{"n_layer": 13, "n_experts": 24, "experts_per_token": 3, "router_score": "sigmoid", "normalize_top_k": false, "routed_scale": 1.15, "norm_place": "pre", "parallel_block": false, "init_std_o": 0.0324, "beta1": 0.9, "warmup_steps": 221, "decay_fraction": 0.875, "decay_shape": "linear", "batch_tokens": 65536}
Below are experts of layer 5 (counted from 0) of a mixture-of-experts language model. Rows are named router (the router's row for the expert), down (a neuron's output weights, with its number) and show model dimensions 256-383. Each number is 500 + 40 x the weight over its row's rms, rounded and kept within 0 to 999. Numbers have three digits each.
After each expert's rows: "comes before" lists some tokens at least twice as common just after its tokens as in all text. This comes from a sample of Wikipedia text that the model never trained on. Tokens count by the router's weight.

# expert 20
router:492418438509511475503526509526541478462511559538486462517474500520500549524470497464497499458448402450502529464514458465464469507543546445475487531548506475495399477536498489535521453494551485498487511545466547565527472572474520481479513554498491596465490467535469534566517510454492491455475477507494507457533519480546527479545540427506479584523485537560490525493554509488480531492531
down0:424482516470435586511576526455491523423541477492496529540549478582404532404501470523488544496494523453503515505500544537510515605545500460457511493456498576470621479471498406522559510568526447550507503624453496522448508519544508449486489470471511551509573515493526485494540515468466570489458396513528462458507514509425496504463536502514552504482520503488431412474511421517465472495504
down1:466559539497554500472498436490451480491519459400517515394478459548506396455432467510564443471487537450467466491536544480532513432411489464492540523464502493502567451498513478540456540554486571508467497517551560449551536512486478493492487545393499511475544518499494440487467489491520454480453515505481471434503477596446482464516467530507486466547455512606453560558529512531492489493454
down2:501508518478484494448496517526521470502514413530464498440525482522570497481486480543445444541513472552481441472395524511527447483435509479507471465461507542487409475432573487489515489465489462492435544441524505450550511524553491502539467511526513553555480516526591528489516478504477463521461549519525475535560412451518502557555438517508473458459514542424486518461471546541498435515522
down3:535487464542474518518496413486408448428500516503499502519549523554482532460558472532541507471544590472494540452545529519526538478521487500544417476531516462467495500499491464442506481474540481534502491547502597537489420430510505499467503497506492507492577515488515429538499520518524494493535439515438500538447547553483499475523523438491523544482462427505530513505499441514499521465503
down4:580498477465461509559480521428589448435489481450496522504461505540515523534480493560475444512554445457558508531572533528528481450564520439494589494497492507580557489513489562488520530610515457521494479515518485485435517486522514483516552513547507488528528472542441479479540497505480514509571552463443507470516602448471499449478501537533434506541459428503480486591554554492524414525514
down5:401501455493434461553484519561459494544462478517519531489451534487536556435462573423552566533469577483513486476476494468535494532514488533509532471490519486599530487522552551504459514475485485505483483482544487609476477440522554485536541444495456489507501552523523485511527556487482492506570564540467482454500539505537491489497510561584549494492505583509433458596504496501481468530472
down6:471527498547497540470536536505521545520448510542616621508517493521602472566474531484445498515520429483579499485472532506535544518498503523480462476537487501450468456493531541412520499547542458533464545478425454540493460554422459534553536504466511478477523514528444543463449457525579511468528427409528498553537442521523521518509483469555549538539522438553505494457559571502463556441381
down7:530540481459489518474520512543493452469470580506482561447489507491515495412525549491531531570458516525461524542485560523534508529551515475484491527545457498477622548460529527435495510503477536508561528484508540515561533415528458489529533460508498581481510498501511476424556479573387515554438551456543506514443525516508539516495483521535484602516451513587485492510452451542506504554483
down8:504508484462500447564526441540456572442464551490498506527511483555544592485468433480494545520484513504462469498544520497563533528474559447485539461517536458494436499543543444505488487523588498542529478525463430539529457486447532464524520461549446598483510435510462545488493546553529499512453537449441490466471531480567505495505509493458579498550481550439523462578590476546515475530505
down9:536453514484427525493515536513535490437508455474516456483512476419502403481526409549428469519507496438485478468537471480485540399503476568496498477437519478595512538475547543513462518528503520536461505511502564516492544467507505490569415453485529456525455515562473433521564502531609472497592480523496525477490426546527472528496477493480463514512455504539495522542447437514535423520540
down10:515484508526428536478519485492530521495465545519535473517568477498444644519468529497459491552537532518421476479509517496580537523532544571450446462466504519461449450443489443506493455518530515451519505442476493481472498497486551517486483511591471508524467559440486484467547486526513471507527431447479534523515470477422494536446513488530529588484479492462567486465437539546489537495451
down11:569512478540504498505491510459497537529494485492537574534433474515424566479539474556482458544515500522483522489526539481546473483485500478505509418480484501515543513488421485469555516556484491502458445591442531532493441484505551448442491562531429509482542510498426539551497539541607531513573636590463502548519526506458490533469483453609462410476461531478460476529445452570499466553551
down12:472484524492471484475543545492440482634515531487511464515513550556465458413401447516549541499462459481480524502487513514499442545579468589467454512576578517489589500500521461604500457455513504433587540450458488480536501529533500520554466482462465528558539534477483533479488500517509430481515516536496518543537510461494522507551408489503527504423413467501541531503475578459515478516447
down13:485502479540474459423489484487461503522527507471501403465507511567469493468457463530468530466477465515520446530516495504433489497488472518460559510505486513497429534505550581527588546486510490483498592519489497561438459480519495411469573501506481490584506519464461509492478393417521496498556497430508540542448540506521514490515504501509527532409472491495508444595559520534494515526522
comes before: "0", "1", "2", "9", " The", "5"

# expert 12
router:570439475492517492479524490484530455501510601523531512573508529520439519485491518453512503447478488515532457418510485520436440501527523518538444571503492547538444522477464542547518456564523536457483505558489519581568441590420510469415445557495522551521508487494430570523509525532478487470514496436490523497530559477473472501527579486499501533499531503574481519480505461492492556492530
down0:492461465531582520449492492444500501435473492497489502560572510472463547444510487534488471385466500460508508491492523501477577438475522411494484453517561487581513517510591473494524573481498452572450511542497468454502637549517485453531508536474524523462481516518626478474441450459521560497503500551518463444530487454510536442511481503449494520503508496513511481546552438464476511468445
down1:455510526506511461503505496434510479439517528515552395527577476505513540596555540478524460495524435471487408503540447507602492518565506531472476426504460488536461479463494522556537470508513500449524494498552473518502462536533477480540576437535532517539524405526502561471501583597472458516521547528573529542529489498437466528450480547483529535529512505487489435524525526478514518489598
down2:538465497474515558414469473489514438546532427528520526460447467534483486546536578528526490498513509501516547539535432472454501572463510500470488534522495559453479537457508493517454525547516519487483442448486506519489445495535585501577516580441466455482463556475486488428533424530548498464603478502503521493552523516530512474517497500492518534534496500585498475452581499495463525486466
down3:501551488437547478475517459510531492570483449512449503447499486572524489552548552541465507484549480495472539557462592499492491494531405575412563547543474513564484500544479530543478469559477459541505510536478398611490516498497535505561583483450483519501520548474502510493516596497514487491524536504427473451515498462519541561481510557578461519529478458528513507490518463502481469501460
down4:448583465463556483547516466488499499473536577481483459519442467420528557498474494482531505580459517430473458459486485556472487524545538484483532492532519518548522484602558504509521485501484556510519534486489487499448504466563503519570468533479532464432478557473562463462516446496451469481481440610544457491479500523503459499424461507443501511518538595461521467502486480525486472502435
down5:569452453546457469524521503492532491503497566478561465498553507494542590548584534518525496394461560495512490574488517470545493417528494447486485447528516476477500496533551479561475540541562487528472465428523515500453520565416487538491426473553532540471494424475486477489508499528590459450413474553428495477416498430463478499497421530485474529450484516454489493471516539459476577524524
down6:496466514527475586397513535455484529449489400531525514514517545484497504489524420515498469504573479493488382514471413475443427445565581481480429572494467544476497503545471536446579518557451446476553586453566479461440432527449468484464477456550534452475470497596508560491535498475510533458532499497489521561471505500534497468485507497514500476476532509500583514519513513507491509449479
down7:508468546456517545468497504456476532409485485459509589512486430525564483493538445546577470517527467527462510482462417510560497486509488448493499577421508510502534487447488469529455406548525448486505620510444476525451403495482536436499483454444489503529491542573485536461475479552595455505498559472523453435550530400470532486427481494536519490427524530496507492459539499541514531475513
down8:572461567405510500428433495486521527486429492520534521473524490497455477509526534553524458515490476567410463533504484487489486481480560515483486445497499504512517466505491588489505463553491567502537540457493572430465525515557557507494467460609498515515588443528505493521503532431484461503523521443527482489475480525510490544573516527540516535536525488509454495493525478479517451459510
down9:517448492499470472474522493508469430536509453468530535536502506558513456545496500510554510487488479526569455510467580523522496444487456490523575493486507523576512480430521512491439559477473498460530566395490522515448416476496514534468521495592489504521470528467531585459416506495514469510528504464475495575483385540524510465503498491517479467508530561480527581478542594512510477567528
down10:526567470518572433475552559518562524486494457519454492411457483451512573461557518477572605525519521467418502520524482453538534493477455433468499464517494524506492498472427496501515470507455532502480490567494526428486414507467481493480446470522482469508391448495530508473570512580438422557416511423498463523476548510535523532447478520484506444484522519496510532568537553477467474489453
down11:495450558520501486479477476544552427456484480520536576591522471542486547544479457527417493532500425469484448584445556521519533408557559539511497462591518488585546514520493469479449482528466556465495512472574532506478485473509531511505574510503531488555470501517473478553485504485472401495452427519483506499475505525493528493617519416547518476470527450513477441495459583509505463519473
down12:487553511462447510492492455424580514545496538456574546493557512470518464475519515490474414533447483533481445507439428529490480590487505509485579487506463529527612542432500540450484532509490502482614482483518421465511518587469530518591503475535540469558442504516504493545503566507474532461488535514366523466541431433494460445497487546441528469426442494542475473459505409508507443455532
down13:520553475567481495444523462454531394546497579489508505498468493488584481514431492451510477458568562527493451513494458504499446513482431490497487463475498487488497497518508441518468455493544471486562547491461503488547461569577477553496506498473546551558461480501582529506533476503465528497537510606506451440553443483600481562571474506446514446505476551434483464539565564435456483427534
comes before: "0", " |", "6", "–", " |\n", ";"

# expert 19
router:603394442465483437507503513467552467455505579501482460464519506571500503480558529494520472451432446513502512427542504471477474600531518501531450467556487517522433501521558454499477507578564481537515592537531537569545457552472559536494478505477460577490499480521495494604524576476502470490507510513496570445520530533468479498466480441462463468535511516522497482473589487496453570531504
down0:409544516456520544500509506545506503414474458480563611535499503534491549432522514521514523531492482493580495544547417481513515555469542497482457493476470464510522522483522514495521436460548525488534522485465497497456520456554442491462554541496527452476551511438503508480424480438430509535474510506577556460525514526447503473438546484515448588472546519491514501500542573474491460524490
down1:429494526589525481530498415560493461487474546439511512504483518499456483510469521507501485490522460467437562584508465458513541532528536487516506473517503496518555535557591548469435478533545553516481518493526506471517537446534536512464568494518511529485403483490421495490586531508520517464490481446513493507511477488537528513580515441524508585467487452518516465493524509511491491474459
down2:553522567501501422516480497473440472434494516495509525570398433467435478470508478486471522489546537474563562513569538485521480528496484568481542487567494537541483541528531512473468478590538543497551540451465464444531560540474473510505402516504456490556502519482446422522467511527532466488457492496486456442454522502482498524483519522541481475494459511486536489468394569453508546467453
down3:541479467466480516553449412398422524498529438468506569473542475546503452468566538556532535519549460445487529480553485477489363521567537485516503470478500485502516562525529535499536484422474560511516532489533548481464498483515489536494519435530495506553545601483470602568484460453492467511494467542526459477500502552540549471490572473465517435497502586552503537545467511499480519473513
down4:493451459536551465483505500522427513388476502492565524522491527541477485517498511475474498490448478509430462524505438574547526477503526556474477505536516505463511502413533443528489472495501465544530581486439514471553461582451492425484525512581531490495558457512476554568465522515541440515569511511450535460503487471492492457512515520517533432479474536554461558510536546532491481515476
down5:490440480416508484527485534461480469488463536451454566470595508471481586477490531450482476480535542495524433576547410495450561463470586516427459488469491485617535494522544492533587443548529514437479479526536494508530539537456503493507359479471501504440518516521533547523516492487506495495532441500517515490480514562567521532514590468568463390525482539497480530487526565454485470515491
down6:476536465514572480560485520478547504487561530490408497546596546503523538444614494443548564540493478482513557472532524479470449490519447529426503498490508502472483478465473460492457454528519473503429473443556559521474505525527470491538473482502466480464498433466495472537526534565504550548520411490531490483464569484524495512527507546598524612581531462489457501498474530530503592527565
down7:464524549516508491548500513509499527423502417469502572579469539451512504444502427520520559508412431456508500517527540550484464475520551505521603559472484536468569508504579522495540473501552456545541485500542444487549534519497477551470468535516472527505573479546559483454471466510541520545486500553485530480528470494462492487479543544554475520474491461506418464486488497473517454537561
down8:527477514507513437553482504489524545480538489478575476466527539545524497392518549473575565502523537495544383511522441495531519413491469442513561484503458483557480488535528516516473379487518570435528572528508443478520495411449548436494480538467532461497588461487489519426454502513495537471461524453492483492491529526507490443469562482501548533529547459543491529457614498441489534523510
down9:479500540518484452452498468473470482577469507521550524521452496489509551452431440494488493535472479481541531460484598488446552489548505478445453501556440478531498498525476527569469556558529500543510444546526485458498499508473503433493488473397454526573468483474545510456515486548506626514548415502528470466552492463569516476542485519451530468548573485410451452531546477516484500472527
down10:571434483498500547487497542461513516519478462516432513548528523440532526510607553473455515433483534525483462441545469535436460501507437512553530537484497461504515451456515501505567470536569572517464526470533506471469403509422502423520438425498414516497462461484453521565504508518450553541480522524527539488494579508545494490488527467534439511547490479477514607465440498454510541437570
down11:448538462463554507531449544465431457492511542520486531503468534541522553494451497466560522512455496589498573516448501524457466489498571584492450470485468604422474549573538548489527490459545438421445504506455535551518553487502493477464451461518453540514490546514451435500482498541489494542481479471476486556568529391535431521545515539512494507493488521481480515515447495543499510540508
down12:465460457448456531546405493473562483525497430431522609488504487473462481470485483554458518447482469484486514604529551475536427529504476426471421469463497478444514451484507488557548561524499487521531515477462533442524554462514510473525532534483478530551509466441494534515544395500487522511436454451553525537428526519446520500514454494449506451471552487493483449530532552518484480511573
down13:513533503508538497452488532495476437474531476475488554523516453502550468459558428511608509449473480520496433500546544469480533509534494545503458437446466450479497512510520499576504605483456486460441456500506535456513472493464550514500497481510499512496435535535469523510563492479555571507524521510450548469467558513489528516532479537500505514484397499508530430490495509547461503428474
comes before: "1", "9", "0", "2", "3", "8"

# expert 4
router:527510496539504538468484511460464536474519508532529476556464492520496468553479483448504480508468463487553508503585490513520504479531485447560530539452530551550453485516515517521482477468569494443457597596527466496517505568487567500490502560516558592452489480513501505538520569435460555436519543551470491485509553516494542483517463421476578523489544517590543508494550488476480644494463
down0:461505435480585500478471581481533515464544458450411491570501472523498536516530424479521496542465553480479444512472463491510550506586553502536556548524498522479519571556442494540501548544490487542401526465525524489459477463582491543526532469470538488544533473530463511496536464526524461540516538545474536485476556584534482558501474560513531542432499538527468503504584513516508491494520
down1:456505495487458497491506494578548440487507486526492428445472519426470509501591533554488530496434551516497509544454481502483441526447574527521507481524485505514486575532503499530495464534464484497444478424409602511572469460513497482435440498491476494541380488468528501534472484547561466458505491542530493465513602453515507461520485527439485449538428449476448534631418531439504539527480
down2:507426472553534500558500466532426566466513505482480530483454623452442505518483492482557562492468506543494414464469554500541484577528540494576462477503476505492509385505491551557486508445434423489503516494463533429561482558498485516477432516544480538452542520509538466487510478542588471502559542515524506471486578494506514428489494503450557492420478511571483531494546580561481520515537
down3:531398523520598458488500472460485469462542541557554516489516466491527549399523525506557488507469468531527504569495473487470457459470476511513464454425462523522420504429527526467451546554481489509500471458461524482584558512460591461485494529569529468518628517492461527502619503464474615502477519478486542468528513569440499459494507443451472562497513446512471519470529491477463502502496
down4:507556441514451465511537477558533515493500515495558540456573499525498535467503582491535421481477427539517534580511484471509451531482571534527506481493496446479463544403520461526483443473494514526481542519561498479431523445509491501502449487562490454482474532465544594537436596453454535490488448421587465533528525488454499450463442486435462514418471497552467437507511453521518612514559
down5:509580423468431493505484492422535531454493484475498477443512576507454458500513532477549389550487525516500511482472405494442511543580488483487491474538469577446529580452461494507459511524485522473459434503466549534483488450573489433501515492458476488564511487493438530498522471482543526512510520474524518486530533447464498497480485586498487509491461531474458560523438517490504449465569
down6:528511532560502550508467497473512505457544423522500542450506541484494555468601559565463506499477582422488509551508488504508440470484502545460462494476504554563512504488494509492553467516527524468528491522539481529507501495448492559483515471503477441469537528513491401581552543477472494443522538492492530530503543529485496486491437448521504503480460512490443474500496556501462499430528
down7:540479496451508532505501488546506540532433428535479428491506549516543546433536503401548481503515520484435443474488492496543582596528511520528481468513499551481492437485446421500485507485526447517395466513495504466446537498562527547609499461500471488391520558549536477432526419480535491547509502527457518563518499489456496444473442526467510551586467470545544530467466412484511511493524
down8:495473550514500554441507515515481508506466461522470468474465554527495522532501508525466521473502502543455418421555448484488522554481569491525530485504510551475485436588501437476477551446431423469541490504536518558545515507453521468502551505507517472501463529510496497581514519530540511472500494456491538487481559564514484492604541486425501524542524432545506518515540510522505509519517
down9:485478491487560520449463498516539471441517473554512490518498499442460539510479518553524477519500495507519534589502503490506504502448503520455532512499537536477481395457479505456577531530459475502524440532551502468532546514506528430522546519558487443529528489508515469476580514462497524467495585463519519481508505523499494512491462505485503467449515460523450423603502504483469521526476
down10:569460484488434467475501561540520484493449519475547522493504538523476449456529509437508526505469494418508477459535405515522512484572482505442463451435470503524495572479474462591445590511532546476485429446550492560493504559532490473557542528455476441548448549547477465581554544528517562522438486540522495526477471457522503476465466603420562588493477512488500522502484529475518461571485
down11:550504481505515531435457490436536435459486491519545431493526554505503478510516501408465550456491431458470494414481486523521504517517534488496503527554470478557509476525517534497529486459541547493496482538479525520531436494439483554506484498518513495445450510556593512515484481453479556512470444571495438511500558414503512450516553468427496495488514555488452486513491494432498533523534
down12:523496526500624492550499509487568514512479475522531533540517533422503517523466427494515531523537509530589461449513542489557555424597504532476549462477503495468493483537457496460467522470508514483443506539492476442521441468466540492553481535519525518463465467561488489512591528547469433506590512437504599469542527521473472456479505515506418464479532460573484527457493456550520448433524
down13:541549522468518482573536587443508491335488542461457541561456540456548481442503451521515519545473453514505489469465479553507540507521446531467530488534490450525547487457466507499418484485519505536503556490432556493515555465513488420526490469510516537505437507501501481458459479531450483508507495495491489434452523499436500484541558550476483519525486511465446617473503541534503461463500
comes before: ":", "-", "\n", "2", "\n\n", "="

# expert 9
router:506486539485449500503534464534556462419529485491478472493453503573495438496478548456565507403512473606486550443500469502399449476581498533477505456488464491432397517555450513479409474551625449518529557469546504517493513475458562494499469502453562544500482469482490549523517535548431493497558542510540471412525502529523498581498536509495476518525506465606483486524533465495526575483502
down0:529512406448529542519505568470529487453510378522485602456564474455481443522446538506524562432505432484518501498560582537471506473518540470539494549510498582504552512573553472537532502463522449461499450548573457534548494518503482489497492498444475508530494516460468520496514541416546465490502454502469497460495498554594507486488515465427491448505525580529493520505597465498518559517457
down1:488579485500582521428509498540478521500525443501552479557451554542508480478477479475445470473444504485556468518511474518499556444474524404527536511473520489551554478444464497432507510486438425523457496427545553448479435513488460458551505518480509453515454468520509526501476512524539546521576552528489535528437476567520514469536538478523479495453519519585472480453464548529504492450496
down2:519548520464526494524462484510522535549474455479501438539512498456494526510531522512436456572567552474451489554588428497558536526573478486499467488588496486523620521589559497474487529523471537492438506533460474411454431501524509478478501454521478484443488509484508471503470491492454497512492457465512448549530557502458472476553479531538507492523504483428581452518522556489505541502513
down3:445470391415478435481505483472460517534472471478526525458489462534448439483544511468455522541563515562539576503482498474536521495528480522530632525524505513499474479499517459490407455527528493511513503469556460470514507386465466500497494568562469474464437475508513557490488497472387463499443494512469471498435535403480530480501527491436496532568494494492519483544495509530500438577405
down4:436486543474537481463510457567500474535499491480459486488552454635516562485502517514533531480481525507485494475501490493475482474498464571487478471482496441490438470494499419559507570500527443494459566438483552552555429496519556506535454489519545460492390484514517478555490497518488469517536480442490502452577557467432525516468527558570500543487474486482490470513516508487506529600481
down5:454457509482507450540470512525453496514523504504453508534533460454454562434540463534472518543467509498540421500456555522518565469409483501480493547483473500555548493526539555499475480478529562433515505534530520472469472558509462472491557476524505516473533475600560546485486477469486506526527486490514484503540458491492537526559459492545527558505439571514469513529500516495506520510474
down6:558480532531522551496486476548528394551504540532481464497564514452542495489470492522409488542484499445566504446508456525437538512493454499498505523546512438490574509512591494490500450455517434433428507509507534478499523448485517393528483514443547484472473484524585461576537514537491497466606572566472461473473519518539519470520516495430444450473490469534482504546593512486492496468528
down7:462541483471489420548481513517486533477509547487512489461498451510581450512504471445464434487482514453489513522565447452491512410532498530456570600528490485507554574569504479556480449476431477512523514508528496542631511534461486499549481454457497558552509512454493524598440538420482454556478528467518542453511567514526512515548605518500520523549465434503558514448407416536527534528465
down8:546507479493552485517542507464556476516481471507430443537499547439458470484519507533578533490476507450538478570504459495550546539566621509502540473560465461484508468512522550460446450432436460556453569487504487571582532526438519537536515476510553536501452477557476447529506513556461484528437477508459506518491484396475497480506478540440473491493453491521485544526508476524463486503470
down9:561407525443578491553511556564472551483518491563501526523546517455528490492533480564417395475487466520526468593461440502511467490474500505531462532543479490540518447572492547517473523422479552461477490523449536511491497478485528462509551472508505481485407550514559573490488509492449519520558434462451493520514459426531526541478482616467448397498473506412451533599458561474486456502391
down10:503540465556483474494541418508559537561447487549526513547522506453460512542482407525493560495507479540488496498494510536502503525440524582550493485467472428515437484492508496492507532496479478550507513406498469523432461545488517506575509499529494488464552486464456489468486493498563474530472547396473412482433520538532490520551511453409530476512463589568583521577444458564497513463502
down11:466451506435534487515480528506462443406494448494471454540465556514474512570488549546485469510528543481398473456480506526539539429552523549488508487465464465475480503475434502484497498481464567596459479541497514561447477529505495470530450486531506509490495482488450479520538493573489504475484512528497462486579561508446533447456480480462554455506520472605529587458489534459500442491522
down12:407487532529453494533468537498491433557488508460525518450518500450453444458428541503533498504433447515529447505523498548501478510465473473460563535528487511486505496501569448466510476502510553462517559539492504505520500497504544537529563493519535511469549481497495450530455531500448537521503473465547507512530428443537518533495467459536505418535482436474474447558515520506498442512512
down13:446488511541510521474539546484479484549517442481471531437602579477507511414455497438507500428566484469507488427599627518544514516503496474459490459481521478495488449470488488521467475498506565540484486536508454514528481475440563508516554497527462485479501502542513506504548531529533516419538477463498469504539537556520524520515522470472449491504423591506440538504494500450528493451478
comes before: " ", "|", "==", "-", "===", "The"

# expert 8
router:539435468600572446514575537472575457465553576488471548554495541541574491417584453505511546454500502484523498508458477504536457551485475515451553525489537490497492498521541466570523495506487523521461544545552502469559522576448534443484451487448529486537507504514499490508501583439511553488516522522488491433526485569519524561492541523506463522479468512544492533487553537485535482479470
down0:526459572466493545540513511528560556487522489511494475487394587486470447421510576523499450481460431429497448451501498475478431519478458484448511551588525544521450471502512514567509508541424489452485494426486439547437502476469477558540507518488440503470497510510458530483414517477489467495457455479569466497489526522490508433504452484552487490410509422494496446461496501536480522481512
down1:553487527491483502486485473516517453476552540490451500547504484524440531518420520468510451500512522555528445514503456504510474542548462483550542434467495498542538497525569533512476482467527408540503511482495536481542424579602512448460513497447533549493478513552595522452536540492500514525476490542476565497460441495391502491551526502453518472542485481537495460471502472525484485495481
down2:473562535449563453534504503530547582598490531504525463436463496541564491496445426505504549575480460528415542507426493493422489481493499505567503523575480495559475577564477497446488443450474518523495494503532483519531495513523527455479438584483484476477476498482486544406511446545460533439452495490541580455532436496485490481492487524456475534483472461447534542539539526486506599467488
down3:463557516442482515481496469483547457493465487497519503568510503523439496530521501521497507491512560553514475484448556503516474462429497556518537481535468501447419612475519526474498393477496428523539460477465583538537422536537490508441484483411492483454542471496451577529520543540463512475519431559520508572498500485500467455492458552481524508514520472447634457480425493562488467495573
down4:461558527454495475513482565443503496556545512542484489564465486462549496488569525526480538552553498490521488526485504497505511526549515516489483505576482505565564504471520527489579510433565461548560510517496491509475496419488507472481544482536570543543499510473509444551480392493552558542468444441541491436475538499398498487490547487524447552451553521430543508553543493521504479494495
down5:479495518560520474565482558466516504556478453512545492503466489522509515512562535568474505518431450497461511475526555468455569482512451505422487554512496495434461537439536492526524557541548486493522420545430483502446460548536503488506466473534600452523518504497388438518494455536398487477535498481508530420499528511505500573499458573536524536511530548520459429457565480479483525494503
down6:480520525472515505472526495478524505529503487553471474480497526517602537518491520443399497489544525543472509514503520476497522502498464524555446581465499467561492479505541525572506577424514454485462512442477561579574393504554484491506470503511537511422571413465507482438524464476549454489466492512554615458509481558437486495515486467457464478474537561506468492474549468492483470539468
down7:486530480507523469514452502470580531490509422515529499449541463539532495492550545467565559486536547466527487469464590475502490443547467505521478530456541547470535523466492494440557453496522482474436491556537540504444528457478547496519549563525544484545478519543449530497507542454497455500411520493508558531489450518545523546502507461407562467494497456533486486514442484509491521497578
down8:442524549545572440473473473475581473560495437528432475498528514414427492460493465563504535476553466485415528540536484488464517519503475527440559442540491503458443593433416461497550470494531553504479513544484478556493405447536486553426456523525498528518435485486527489468485499482488473541482545486431478487509519569480518518499436504504470580527549476496569549426487567514513484473482
down9:442490511481399470538507510483504492529540435528519468528402468522532464546472524484527480474516521587559515479462474472446486481546506494530563550469529457566471472546453527487527536517468525520547462472434567536501502538511536452440538513427474478561485466500474559444514447486506498503479535484510551499485501469515508512478506541525467544437466507488505484525558563509523416542555
down10:475482569483503504560551496470567534506513485515493457459494506481550428434516462509480543418478522497511477523601485513460517524396543504458520477502490531462482556488469477534484515462516535540384565526522462511519443499520503492472381486478503483503463500471475523520542452583482514514519510467500549474517506516513470507512475533442479518478526471429525561532482508481490562480492
down11:504554452578504493482497543555443458479469539522560493530508539511534463525494483520482614414445524490452470439481556494501555477504584531524536499480488488517538629518524439518535483504581529502504472519529477507434419445525472466478524574523502521503478479542432467524413509425516470505514449405488479512433541516517491529440525483467510485462562555518490502511471484502512469513500
down12:515508516508536502486531511454531497536528449509472458524502497518490562475529543549465548610480488495532438545496479530451520513452515460467460508491478503497509398486441524549519587516520597453488519486486565530602541485581462471545517490581518467502436536510507477497566415374457456572480457496467540488504517508474503497525518502479502470572537474534536458544479543494520450510566
down13:475567578515548478560505434527492582519548530489501512577444566567519448448431454451538483534487487492469486505518499492529504498469469548487472456462491504549530530529518467457480472471477467500574542543479546499568578528466449470506356490547505490510501498546504464517530400567553525538491541547582516464524527511469491538517486518536512484481482443465496455436585518494511485588463
comes before: " the", " to", " a", " by", " that", " on"

# expert 16
router:530510486547540458523514457536520520438517484531529543557452474504522412448457510490590512491477548575548553471484489518539471522536492499473566547500478468464518546480454502553531469514527523496467578460585500463567508468455492463459523554490578553506444510515494502518508497498430521445500520405521499500511516469557534532514521514478471459457510484611449512508512545490503589427524
down0:538481525470517483548502524460516527521519527545450445590501416512430491501456506531526503486483506541522564451503528502507438522485476517536518437394532459502519476505544543527492495607515505492444480446524455499535475538581490511550469559414502526542547475528526604486529455532490503521443490486576438461488556484513494449517498440484527449484472537523508526552523573480467514547544
down1:468544432557599464463445496532534547548427422540535529525493552535623437531537471504520461485422486499474517529484540502519448448482515517553507493494481501554537506507535507491424490514475454547508454505503534403497467464496447516505536543439454514454485485504558529499494470453485530561471437417470424448505487458525516490517548446479505460564508471521485470538409491537473432464502
down2:503574484473457501548488500471539505518485486504571553506421448534486516565523492546472486527512457486465546490540460502474504531405547533463527479465509544505461517504469455503501454563518541538488433549534497474518483455534512554448474511558439489511493548504480491480496441462480537519524487395505526567512501444466548541620429457425509427544500553479491436489500484464496471543452
down3:479474559506449542485491503486503521495500552478480487429504555565494534509512474462546538411529484532495506491484509466528473482533495489495476509571461473493513496485541479480555568535503489464563506538589581472504525516512447515506486502498540501550542553565497487454506541566559450443570488430483530460496507443471521454518537464623470498440527520519512479445452490516502541507430
down4:613559500513567522467507460554427463482512485531491531485588524484503510589567538483435484503532488497476505549537454503479544523471507474557487466522530507511482515515468507457459494460541487527454506485499497534365432486511470531532562491402514457440478545553478539446470468466483557503567510481490462446455579479498509513469502497442385466459458468465445449493469505574503488517539
down5:500521483544515500510492464502445552522517492464488414432463525505482456526517517522547452506494517506512542416487427462505539503500514564508554603506504537493532431538469466477558527477532511505522547508517475463524538544585461498476597545565539459496471549507466467513490471484502488493427505523490482535519439469500518499454465528550482547491488494516501541554493626514511543494486
down6:442493451429489486474506422512546511509472450479531457448507507546427533544551522532558461463480401511495505502510499473561597490471447503509436574481492486551435425503429469562500436560456525506525464482493525492566484497438475504479502515490525507490538557455539460534494489467398527534439470431479475512531442505477496482548423484459497529595519448601536445485526561543484498515468
down7:539447542510494521464523508479500445519495432437462473522472415510435540553553523507388494501474548433467536499477506474428518494469543475537442562529466554479457485509529483491477544453494488534433404489510516516499530561469506462505559504510460477506480512462444478505448483533550534497547445531477613479451516572487497496541457558486472476505477500460520486566540482481491525481509
down8:484525467481558493503470562499491485473489512506436496455486447505497465517552558492489513544485556510466497531525477527465528500451400520514535474509466591417499542487456491505484511479480545577502494538496505465419520481486514427523445512567549537450555494459503519462583554470513493502498509516574501540508473490572480511457459528511499590544530494471574545498527497487504517489538
down9:514465512483527455486481512489555501532494463494522516470559495544521445489473531553477539623418571473472542491523459508452503545441587493509548487478503485520520490520469526481508467453467457495528540482444561489451540472423540550454498400565540481472469442441438491580539517517536513513594570433511439435508482492476518480525526492465511491532467555520515466520446443486500488521454
down10:494438487584517531551454469478549489504434513491513553558484478472458637493546402474518537429425488527467494539528499486534464435593535548472491532515470492499550491451494494500485473494426508512476454451470534474537470480479462538467442601481551477493532510534529432545509528425500484509515521510506460523469541538493542507481504498511494503479486567522489539485464525505502494455549
down11:551476520532492543530525464469583498561506558474459461547460486479464427496540528462412452495568526472500505475484566521495527536535478508476491512489515440500456452468515543514487488444504501456482570544570505478544522472522535544432554471481467455497402534469474571532541517476491541542493508549503487478495502476584505510500428481486513505519471475531480556475527517509516470437474
down12:398591530528459566517509549466505494508538521506512483484457553494548490454465535515523494528512471479469531556496417511552479494467451529483451541550518442489504496469568560523568475505473443530474502493472535531553579579540504467458435539489470451536479431495502512508478533472520581479541458520503528489465561510479501482476508543516528523438528511489458516464484475479481515488523
down13:511448492475540495502522564526452550454506498451472500528550560481511477457557497524508538442466458511456480516468485527468523531510469463446560544507476493520503499435516514488459463484493497494533549474468512459542411448409439493495561504476473466497597536546550578465510500510516444507418530488497477454487514507486501471470498466514526476535533479489507573513530541507490481512518
comes before: " |", "|", ":", " |\n", ";", " by"